Experts of a small language model: 6 picks a token.
Below are experts of layer 5 (counted from 0) of a mixture-of-experts language model. Rows are named gate (a neuron's input weights, with its number), up (a neuron's input weights, with its number) and show model dimensions 48-95. Each number is 128 + 32 x the weight over its row's rms, rounded and kept within 0 to 255. Numbers have three digits each.
Before each expert's rows: "gets" lists some tokens that make up at least twice as much of what it gets as of all text; "mostly gets" lists some tokens that are sent to it at least half of the time. This comes from a sample of Wikipedia text that the model never trained on. Tokens count by the router's weight.

# expert 1
gets: "i", "a", "o", "e", "u", "n"
mostly gets: "je", "ić", "ō", "ć", "ī", "ki"
gate0:171139102145136144119125130107106148126136144119107102084141182113117132139107118086172088201129074096093209154092078147139148132181158123148144
up0:085109143155078119132142098139128124127146094158159161177123094136133150105128131187088143061136203179174091102173160107095114144088113089105103

# expert 78
gets: "\n", "|", "-", "  ", "\n\n", "\n "
mostly gets: "\n", "  ", " opp", " Rep", " Exp", " imp"
gate0:102136147142141107137124161114193121184132110129070090067132114096126166163158071085101117102143161124145150148186089103135104108063132077097156
up0:084144132128150125133150171108196139181150115129077096086104114109117149217160085087106127105156156116149137148179088116132109100062121106100159

# expert 55
gets: "a", "e", "i", "y", "o", "n"
mostly gets: " Jones", "ić", " Smith", " Williams", " Taylor", "berg"
gate0:093153137139154142166184205092146083140081156142072131162123146100180086146109105115104075111164153136063057153143094146127164090158115136157146
up0:114130149138165122096157180101159150128051109132113131117137152121120159082081122135121080166098111113084097102155112128092128138112046116108108

# expert 32
gets: " 0", " |", " 1", "  ", " 2", "0"
mostly gets: " MPC", " FW", " MF", " 0", " JPL", " DF"
gate0:111128072113060128184043118118099132094158118111118170079123087143129106104110113197137142122137162156187113152096148191130129124114101156138155
up0:123159126163081151175139130130119135085211089173107198175169147130136104121125173180111137134138152116115084140111134200129107120136203113190134

# expert 41
gets: " a", " the", " and", " an", " or", " first"
mostly gets: " an", " a", " small", " its", " large", " their"
gate0:139159102121176086190159157090123170153104073143095167144074159133127156158161095101101068150112097131101133130134154092166106176125127139111146
up0:083187183147117122091091170176118130073125092075124104084158100119168128121079101121095129093105113128105112127177073101105113152135162114120121

# expert 14
gets: "=", " =", "s", " was", ",", " is"
mostly gets: " co", " years", " sl", " cl", " were", " being"
gate0:163118108171137164177066148135121150109126065106088144106094073170093139065176113131117121090122141109127156135122098128127105162146153126180115
up0:072158149052133122130169144124153076155109159139085152132169150155208112175131121145146167170135085118076157117096111146133159127093072140080100

# expert 50
gets: " |", "|", "  ", ";", "\n", " 0"
mostly gets: "  ", " |", "\n   ", "|", "\n     ", " mat"
gate0:162140094142186199140125100076158073145059096077113112137142120140098151160155123138102068107124143125126102067127109094128096163155191179096116
up0:154162093154176194131136107071159096151082114090125124124123118162108137185160106129101072094112170113137104082141116100127094153152194171122116

# expert 43
gets: "\n\n", "=", "-", "\n", " \"", " ="
mostly gets: " du", "See", " ce", " partic", " Ex", "\n\n"
gate0:148131153115106179113115089068120071105186188157127194163132080117138117146123104118103129112196118162113086136132169077164178089176091162130197
up0:112124117144156078141134167188136178145083064100144057096117166148123134110123171147165127139084139104141142131131093184095070154067178089097078

# expert 71
gets: ":", " on", " as", "=", " in", " from"
mostly gets: " until", " However", " since", "On", " In", " during"
gate0:199121090147146142156132133135131113126116153074089133047093098120136145092143119113156166100116098174169180159085103083089111083140120113113148
up0:198122101146166140160119125133142114130117154067089137050092100122133140095146126123165156115101100170173177165093099094093104088137124119112127

# expert 45
gets: "=", " t", "\n\n", "H", "T", "B"
mostly gets: " t", " Th", " bi", " Sc", " Sch", " Sp"
gate0:092127127143126159143213135086124171118126142122155092147127163194085157081130140110115125130105133172126167174117115155084123182156094074124176
up0:112103193147087128152114127160103105146136083140116132116106118118161129150164217162142101150157114066186063084135141140133099048154123177153098

# expert 36
gets: " the", " on", " United", " a", " two", " one"
mostly gets: "On", " two", " north", " United", " several", " large"
gate0:144075168110074075152127147105141184149105044123075152127180153160179118112102154095150163138085166125067114178147097151112133167139085099111144
up0:161090186115099061145131148116141190141131046127062140142163144172162114114089139101127160132083160140059124161152085149094128178146065102103156

# expert 34
gets: "%", " 0", ")", "\"", "0", " 1"
mostly gets: "%", " MPC", " JPL", " kg", " Loss", " Votes"
gate0:152143069183126122115103131142123124051120124095131190186156115055096123091086141134122127136129175119082073116156132138174152085131144113122154
up0:132112162093110154139149125114129129212147148164113045068086143189162116162174116120131131109119090119175173153101129112102093157141135123131096

# expert 79
gets: "-", " |", "|", ".", "\n", "  "
mostly gets: " Phylum", "09", " Candidate", "05", "00", "80"
gate0:167193151132147107143117126112158177117133140096142106110103078070069141177194120082117112053153171129142142125100210114109155121179137121139154
up0:088060107126116156137127145141099071133121132164129134144159194202153096077091134166140126179110085127165120128135037149159100121104103156118112

# expert 25
gets: " the", " a", " The", " his", "The", " an"
mostly gets: " the", "The", " his", " its", " their", " The"
gate0:151133084115138163105112104166183171093146047114162170102175132071144146174164132097151153133119127125153128126180092168166154149144161133107153
up0:165062132121125154064179115147157143151082108167080100050158102129104120127120053107136149045176127142169123129107104134151077100077144134129072

# expert 52
gets: " |", "|", "  ", ";", ")", " ("
mostly gets: "  ", " mat", " Active", " |", ";", " ;"
gate0:111166111120119125200152160141084096168156144150115108126104213150076160150133093078101089170098101124145113148121117150109110174107159164048154
up0:195098121151135143056127063102126181136145090116140117156106061121132097169155124120135112111152182123149153124158118089159141111140047137178112

# expert 12
gets: "-", "S", "/", "O", "E", "A"
mostly gets: " H", " U", " D", " P", " T", " K"
gate0:129102175102161142146087109137154130139109129119151102159090153071109182122184108094112109148173072106172120106106170139155112182113147171077191
up0:148146172179163110152092090177154162129111099110153204144126173053160127153129117133154108131111098134144136095114096176142114140098159069167128

# expert 6
gets: ")", "\"", " =", " (", "er", "e"
mostly gets: " politician", " Animalia", " professor", " footballer", ")", " JPL"
gate0:120110140152157122147182089109126099131104039136132089110116092162126137134144158049137092198136153136087123094084137139120098158138127095079151
up0:129157137089129150153050073172060140147133076118093145090088142091083132099175141167098100136144134156096175098156113074142149129074134137141079

# expert 8
gets: "\n", "-", "|", " |", "\n\n", "\n "
mostly gets: "\n", "\n ", " Succeeded", "\n     ", "\n   ", "|"
gate0:152169115106177090100110143108146124124092153149068175145118116133144208062120120114132113049086137163146168149154137154171093147107093077137132
up0:117140149170131150103139130129171115122150122099067191085130149138194155062127191160145080136120123124150185168102084100129172131138139191086123

# expert 63
gets: "–", ".", "-", " |", "/", "′"
mostly gets: "′", "–", "aged", " lb", " December", " ±"
gate0:135175089104124152170095091088116191123154138065122101143105163091135155096167103169132148131098068077147142113096109094159138092200135146196127
up0:072149099082142076094148125167133105094093119181139162113191122166084140101123114112087089125128189140113103133143103149096123134106127131114114

# expert 64
gets: " |", "|", "  ", ";", ":", " -"
mostly gets: "  ", " |", "\n   ", "\n ", "|", "\n     "
gate0:180211152159149170172099139120111166153159047075098138153095124124140143129124159123128096101139107131113067117115179129117126125103155079177145
up0:094049096125119086080170125152133073098112205166154121106178127127116104120139121140137151158108139133137190121142078125136121138159111181077115

# expert 15
gets: "–", ".", "0", "2", "1", "4"
mostly gets: "%", "′", "000", "″", "00", " km"
gate0:110125082137073120185163178142119101115104118148157090111098105088202114135209127090139070123110080088132162118109134184140118153150060104165110
up0:115159102150126096134161212170126125114099100125113081139074100082180100130204119090152096093130083100125181093113118172134096153133083123153125

# expert 59
gets: " 1", " 2", " 3", " 6", " 4", " 0"
mostly gets: " 18", " 7", " 6", " 8", " 17", " 9"
gate0:141120103154080143082121139159105097114107158062089120093199181045180105073147127131107118145116192179127139071201126193114115113128116131110080
up0:158130099158092141092122151153094112108123149072072126081190166047172109094143143139147121148100196178131131037204132195121114107126116122097101

# expert 9
gets: ".", "\n\n", "=", "\n", "\"", " The"
mostly gets: "\n\n", "=", " It", "The", "Species", " He"
gate0:096144030119187088140089170166126070110140109152147109149084123026128154159121145088072115147091143131160075117113149115091067121086085113100126
up0:150107201116090140095155079077109158133109162114097153105161131152100118136111114163157144152189111098119209123150157125149224130173160139165140

# expert 48
gets: " |", ":", "-", "|", "=", " -"
mostly gets: " Synonyms", ":", " Binomial", " •", " Website", " include"
gate0:169149130209135133135148127150109137184145099094120196104124061161163135140105141139114103143138136175156154119145106039075180124127143116148120
up0:115127150109092108146129099083155155081134141163119094161112161086109118100129105126143125107132127068086098113134145207181131154135171102077098

# expert 21
gets: "s", "es", "ers", " people", "ies", "ing"
mostly gets: " games", " events", " those", " others", " areas", "ments"
gate0:118209151168071130098119171123116055131083123109104140142134114144133135141084171105171133155099088105127114135136108112149095117041150146066124
up0:131113122151146128162192031156151115170153138193153144112071144129134131154164074175173118143158106111167120090153108146085158104186083205181105

# expert 5
gets: " in", " 18", ",", "19", " 17", " 15"
mostly gets: " 18", "In", " 185", " 28", " 180", " 27"
gate0:077133134182137073124106107166176123159104135118135128109159174151079170184145101126119134107148101096121176164135085138116170093138217166086063
up0:183118123095132198102140115070063134099145152188104123139119090102158080072106158138127097156126146172155081078137178142158124137076059085156175

# expert 73
gets: " the", " The", " a", " his", "'", "The"
mostly gets: " the", "The", " The", " his", " its", " their"
gate0:102090088060114175166162131131071185164147172117128082213106108104172186110156150085204157128118100116122063132075105108153133099142096138093112
up0:126082087066131157189149144129096183144139192105112083201112111097201173118148149072215153143116097104123049143094126133165118102126087132103136